config.toml
d_model = 192
vocab_size = 16384
attn_scale = 0.125
lr = 0.00133
schedule = "wsd"
Below are experts of layer 6 (counted from 0) of a mixture-of-experts language model. Rows are named router (the router's row for the expert), down (a neuron's output weights, with its number) and show model dimensions 0-191. Each number is 128 + 24 x the weight over its row's rms, rounded and kept within 0 to 255. Numbers have three digits each.
After each expert's rows: a language model's description of what the expert responds to. This comes from a sample of Wikipedia text that the model never trained on.

# expert 7
router:089163146115154144132107118135118085125121129131182143128155110075147144113103132111154115125170088101114114176077133151135141133097073122112121122123126118169102113099160127126134160108069135162121113181169157136106089188176106168143112120140166091166127101141143128098092153114108141102121147122106154118137159163141124114112180102085164132120086117122132081131151136095113176137114092135137128124125106149123135121155139181125145136117163089118153150114139126120103116137115142155164135152132127113101129143122151109136105155135114130139122142111090099136141140125115148106
down0:104115167147093125102129149127118110153114115134147154124162104156141147105148138155116132138127135148129144090084157152136110161089113108169128137088122104121126107117136105137094097151162148121151153114105118107126149129152122101096121136151155115152156092128136151142136160139125136161119083114120120123161141101124156102117141099088067123154108119164104137126191123143099170144105144126118160128129119075138173129161104116090140107105155083166156132172169143164128134160123102107139141114119110096125105138152130114148136149153118084124108144091134131155138104167186089190
down1:131102149117143126083120156102126120139074102136143095124103130101110115139128123075139104144096131144169143106125165157097120088152143171132125148170137130115117140126118108157154152125104129129144133102128132172095148168128105126116117126158069152146199151182175144100159145139114126080121153131188132099147095130113121194126140106139134098142123116164113126138106142111129136106123112140131091085131144117152177162153108138114124153161152155123107142149103098120128150136137150137130136151158122132155092120085121112116124130135129128171178122061149147126116118166131126132
down2:154120137131122114142114107085142110085149154111101138121111124130118163122140177120146107111105129134200119081138114108145141146106137174145101148128122115097161142121090106145100127101131115147122087107116161116135103098080154113132100145126138094157104116109110155136072141160123076061110112078121134117124165123109132156105122113104134109101103141140105118123119156140112077116115144098141176113168152115128124082106095135137134116138115135139157125115162146149166107122120098138125110135082153155059124151150134112150159146101140090156148133106095121097101104133107160115
down3:136098076140147090148144141115129092130105132099181097077116116127139110154122127130093145123119196097130096152130141129119147148111146137133128118194120122133097099163130131129120093106187095102162146118157152127088140104126106163136100152121154115171149159159124141134157155111119118096115131133144134148122107090108143121179111161115110140128151107111172118133179114164140126107146148086108138144121129142127158148141110182157119167154134110143098073149131153141113137123153131126110136119121141086122149117105124109122124137122120131126121058165150146168146105147077115112
It responds to: Markup and table structure. Wiki section markers, table pipes, list dashes and line breaks, plus the first word of headers or captions, such as ==, |, Population, Appearances.

# expert 34
router:120138129139143134096118128157124097129144112145132119119171106129119156138091164133162104105128082121093118161136098150166114119127088128123130147163103141138103106117174123100110177105063143143119135177142139144123112140147128152093105122148142112138158159140166127100120136153126091115134143128097139125110144180149124119119170124108146107140113169074114098162179124111077134111095128099161095103149068076136128141126126139126151113118191127149162170142141143112087152075129104140157129149120095117122135119083128133137105142164144147093111160115113129102107129116130142098
down0:132110096124148099124119084159101111109125151115139145088116158129103160182120176140143118155156106137113130125177144163131140121081129141096099115102109126126122123101076128138114099168119124131107116140130117159134143139122129162128079088124096121132121130115156127152144164170123126183089129156164133161160134172150095149155109115139125139154136146106092114112154114130101121126152141106142121131135132161114140133162158120110150102151078135114136176126137121139113124165165072071112149170125130125123133100105101067122154123127132087115123154113144123148157144099181086153
down1:122108107134137130120106151081177166177102123169138093137107130123159093173170140145154140106155134116120131153146139118142090133098156099149178158150098120136127133088129157131103106130091138152131083122139157096149121117139125102131120127141104101103122094108208133127112096114163106126105142112121165129113135131112158131103104120131152147111145097150072147119162153125143153160104159113110161163128090135122180150119120109153103103160136089093117111098138122160121122115100108112131093121179165147121113144148161163146152139101167102133167129124103097147156126137122124116
down2:133098111117144126133125101106139137153107134121161113159148186140153138128125144108117102159146141105142137102114114109124147123096153115132144109123167119098149122093108161151102140141196136081129118156104130105082107131142131138139157118125115107162104104100149121126165145129159152120134137132109113138146142117154114104155138108084071125109161113139168094144116099145083070083081109133120145125062137127102160153145099097102142093171120152068111124152134098099112166126121142120122160131119143147101150111130109106150136160113108144150154170108110167108134119170090136158
down3:123110125101160129157170148116179134157134088110134121119174185148155150137114108126120119102070107115093142142126163120138159113148119102164100132159127163122069145146143107087124125137145127095127123110110132109153133106121112131127056098139126125137126105088145139155112137125142124068139109120143090113071131110114102175143157181090156139106135098120093172106146128104146077158104125120162144098090117118126149106113157103125132159152090116091141136103125170108126103116127134123152127129081095150148136085147150124124124114108133149142139146109131119110141129095099135120
It responds to: Word-internal name fragments. Short letter chunks inside foreign names and words, especially Slavic, Nordic and Spanish names, such as Sm-r-tić, Ra-qu-el, G-j-ilan.

# expert 27
router:130156178106163144161141126147104122117131127127156134084183086088142147102110148136113059113149122130122131128127086163141151152085131139109119139123126125154087144095129136147128147087095156143165133115121178125115077149156123128118120133134155098169126134123139109102100137118113126110098133173108145116111132150137126104105163137098156141135127165149132097129153115146085142132103092102116108105163108129170110146156117181106119137157169121127190155164108151145074163117104109147116128153141093159128124141119124150146095138131114136107131139137109150064104104136108102101
down0:088114130135103130115100148125141145099137136098140126163137148144113173118106087131118128104135111130136126149117114106138119096148169115125125119135098165133070097135150109143091121113105130141154113136155103163101045137121103176117130079125150182099134108112081124086131103137136125089102108148115138121109099070153121116133160088153131106099120158137135152105121054139112108141112124146136170135154089136104130169104129177172091118119127138120119157111113149135159136116124090124111130133133123091100097134108093133115158132094164119097125095154132152109138120121094143160
down1:146111132156145141144141107170145157181138107085122110156131112130087142142103153158130157125142130118099112113164156114111170152124137176101083142116153141119115185113134117137130143090125100152058111179159120121123111171114159107130098100168138139103123153103114127152121168138137129162111122111120149148161140184100161136123127135131082132125126123140099146111097098115103121098082124096131103135147108140101120145123140118145103130141148132126136125119121129098140139098165156086134137164141150152105159130133075094098176133096165123133090118135158077121127155146113141080
down2:117113143128129109126122101162147146177109129130106114132099113112128103179094101132137104104107150093128137118141136111123166115145109109121093116151137140090104107134143145155144132106164162143127136221124112152105132112133157141110150156144143155109148105143126141102157112150126106094104153107186122137085128144134099168128140136156122119119103094098155145073142122129149132104106120132130134136105123149094124113109065157139082106137136110114119112114170147089159105106134155107142090129145111118139139143092070066114156120123146064150071111122116122132169137124124140117
down3:102085161141135131118116145144178123152083134141146147149133127153132146152129101143132082108080140128161113161122143129129107135129112095141117136134132134162106169141118131090152148176186169118156100141120120129150098112145126118134100140128134098133136189096113071137128156123163110128107145090152127127138120127077098104145086129128118124134120132079111134136133193155155163111124177128071125124143103149130114157119113142129080144136068117109169132142147144167117120110094127124105139110131100147079165148108125120130090086067137119124120127119132146101155106112133144129
It responds to: Romance-language name pieces. Word endings and particles in Spanish, Italian, French and Portuguese names and titles, such as é, de, La, Los, -o, -e.

# expert 41
router:127128126089147150104129086142140078138165121147155126109170098081133144132115157092128114149165097096118126104097098152079123145114099109139120097138092124156096102077166142127162161103078148175114150123136171132134101158156128158131092159125146112167118144132103148110100159136126098105167181183095155131129152139154112115119167105112156120144112095106109122108121134100113145126106111128138082135139101101150140097114122161109082158161145136131166157140129150109100121141118151140113110139153082117120103146108127079163109155113132117109127126151109116096137124137133118125
down5:164125160127123106139146110158110102139185123116155145115154101125116124094132127132080140110137119094143061174131166137115083116106121104157137198121129154144085114097144119093118120113150093165135148104138118108132172143149135192112137134108128105144116089124113148115134102172171135125153147117177122118118107124092105154095102139115152157148117117151087130100121109101133129081096120146125155171119081149155122107121131170115136135151134126177128098163145124137139110112111132139133108138152150134145116111159105156099130136105101131089175151086156111126128141153115121161
down6:113119146116082170178156098089138105136107111144112144113106135114091101123149132139088125156130108129151124154099089113130143095123144057099153114113108112110115119132093142139137133104190069106117135154125107127150119136139125136151124121058136168146137130114159140153135133150112124143145156185178126143164115152146116149161183132167121147130109144168152150133145127129117130151136130121128117158158143079146072140130130151162138105163139134125165087131135131136129171130117110186152117154144117127132132126140125146116142138129118147120128150104137122100126150177112054143
down7:109100155127153141119125106121157157127130129133153145156124129111096160156161113050170104145116129080152138080129117141124144130144129130137155119163126112117090069132125101102124150152134058141084105148139131113146086091165103140134110100104099134139092139094150111117142159180144124142153162153114140130117091184115119098152109165141104153176132093132133099132114098134169099147137144123139129137098115128153083146124143134122129139156161144107147109137117154087126145134120138144131145140114168121108121102159135165131143134133092162121162090122152146164128083161156114140
down8:123118105120112120135183142167122194134099164104109122120114146114096088128075132165118124153143129103104137115127139155136112078174107178089157121147139157172119157120117161151117121145138123131119133163130170156112144108136136106132115096153100113160122118152161141154132100103122145125169112126105145159129108155147118145138124170150114117110142136162143140120125123116172107124098140119109159157120131119106110091104141143152135111116092131135113103141220112098127149105134115113148136115092150117139130144158122103158135131091120160102096145118128107128173152112042107105
It responds to: List and section markers. Line-starting bullets, dashes, line breaks and table pipes that open list items, infobox fields or new sections.

# expert 58
router:124138171102124114121158141129133116107152113147157121095152065101138140094115178094108118160122136109121140134109116180111158143092107153101117123138143144125088102096188097103124126112030143146116112115134145157097105159132143149097106109157114117176155108122131104137135170129107133127127155189112146168136132142146112102115159107112108124138108123114122109129142145129118134122111131085135100106171104096134161102089126165116127152155176133136170123166151104125084141093115137155114089154135136153136087133132116103152127122144087155121116139108111143113156148140119111134
down2:103165106099161101113135150151133109140137180116119157134112154091114163121119154139179110116092135146116109132135198146116123156153122128161122165144160136139151179144131134133119093116116158126122169144096111140127168130102096121122131173093148149122135115097147140113147140148162122153141112113158096092146104146124123148108146151148120146165118121094109142113087152121108123142171136121160130149138146092123164094168157118106130133120111127096081159120117145120143128140153105106125114107146113131097143148079168142109122113121129107109086162155144118080160094104197086170
down3:084143126144146168132132126148123152138158157084076120117144115173085152134120138135145130137120148108137098098123144133168136078112124159115133151148124084127127091129124133172129124170108120125137166143120143135150108148115156131146116121094175144112101136078155199128108132125109097135102135139152133121137111084142119180105152123114154116119087156091139096124116122127078107107122146124120138144100104154173150154187107105124147128084141130174139120095111150129136121176115103109149181150128102121077115129126111100129135138133130099085150124160146086115169110108140144119
down4:124108131132131129142142073172088110139124156125122126127115118134098138169138137155116123148115115139159168133143144126089137163148163147057129125142112097120151157157060119123114117097122125165106101135089124096119109140110110158117121138099118130146105120177146145139156195129142101097100108121126139166147110126119120167087131140131134119133144104134132139142154131143081097095114135108156131126113158148072106125143163140141141087170110163143117148176155146125112100125122125121137140104088120151140106178149111092160138147095119145066076099094124138136104117163128155118
down5:086131122137131103117184116126143148090164117112136119093140136167122105130117162125131112152181148119082119113107141155126122127142095149129114157155117124145120169127133140176123105117135157126152163157126094138167119158097137109157134137083100178093103170133156121151130133100175144099095120120163114139106128134119093113123150118127123115115133112106128143201099122129085118109180107107114136136135148115106142140122136112145108090103106143161135127161086119129125165148142107156141124161139093108095120104158118060155164106078149102173132172119113112136166113137134145113
It responds to: Word-final suffixes. Final letter chunks ending names of places, people and words before punctuation, such as Pan-ama, Ker-ala, Rumiants-eva, Mod-ane.

# expert 13
router:154122155102152127145132117134139096131175136130148127103164074072125131116113172080153094125130128116117153160098097185132132125104103153097104135144103142130116126138155118098141131069095157133136142135134170135093096165142126135066149119128142103149161138115125130104090173135106095138139157140121133132109110157164113116128143099118136102122109168110108098147186132114097140125063092113138100135128100073170134141134116164137125139125203117126173128123131145131084114118126123129126098139127097100113121178123103131127129109137117121114103166127134141105149142123104112110
down1:121107142169147147145145086123119132148134116090126143128104121164136122150148150147135167116127142139138099137138111141114162114116085128109188135137142142127123112130084106092095133135139152137116151132157158074135134141144100143133118156164157105096161116112149138154109134134121181153094116147167131115086131139133122075151135086102115120128069103095177154108147075131101122115115129085155179169117127155130115108161163125099117153112096117185121120104110145114142166151153149133140134095093116154074117149129141160107134084152114129152127142106151112156104135107139134173
down2:121146143142158145108152092165076144133125085151088147117146144166132136142152162154123138141162107114103123138137133125114101104150133071142141122116131106122129157086070109165101177152070135159153136172096089113117094133111136096131102129105096139161121146091163143127141112118115132183098124112122161125127147110124150145121124119095098149097098121140131154115088169116151137117136148093114117132089129154112107101141125156107140161096113134114094125118098098140116150170136133145127161136094100133147120142075068139135112119174119169157130101133147154158123136121093145140
down3:097158080125140107147103137137118142117121126167141126127134096110122135161151129122089117144125177093136150096114119136130116082128135169102138090131105156128128121151154072113116108139068093099100110121121126143134164100094165131111058112181185134147103132105131113126110123161099138122118136148121105144115128134129117090132111106136108116125107112105108123170121116120079120104172097084114110122079149129143150126138150170119108146149114110144120134103123099114156104103136096121105138088068075137090120138141150129139116084079139105117150142097159106130135168139110128152
down4:145145103143184112161128116144151133095148144123157160138120118129144104061123109090134162100164145116129104133150122139091112122193098113095095163083120137115168153143094072133127093101164105108098120136140119142089116122145128135146156112078118127107104157109127075085116161110101129150138120130173163144150142102147154118152084125143170140150159129145110137106085162127104140136152109116136162162157138115135146149155131092150150133131152115136126129135144139152125112155140093104152105114125122162123150143142130170101124121146147081138157155126137133146118119171132152185
It responds to: Final name pieces. Final word-piece endings of names and other split words, such as ford, ton, berg, ian, ski, which complete surnames, places and foreign words.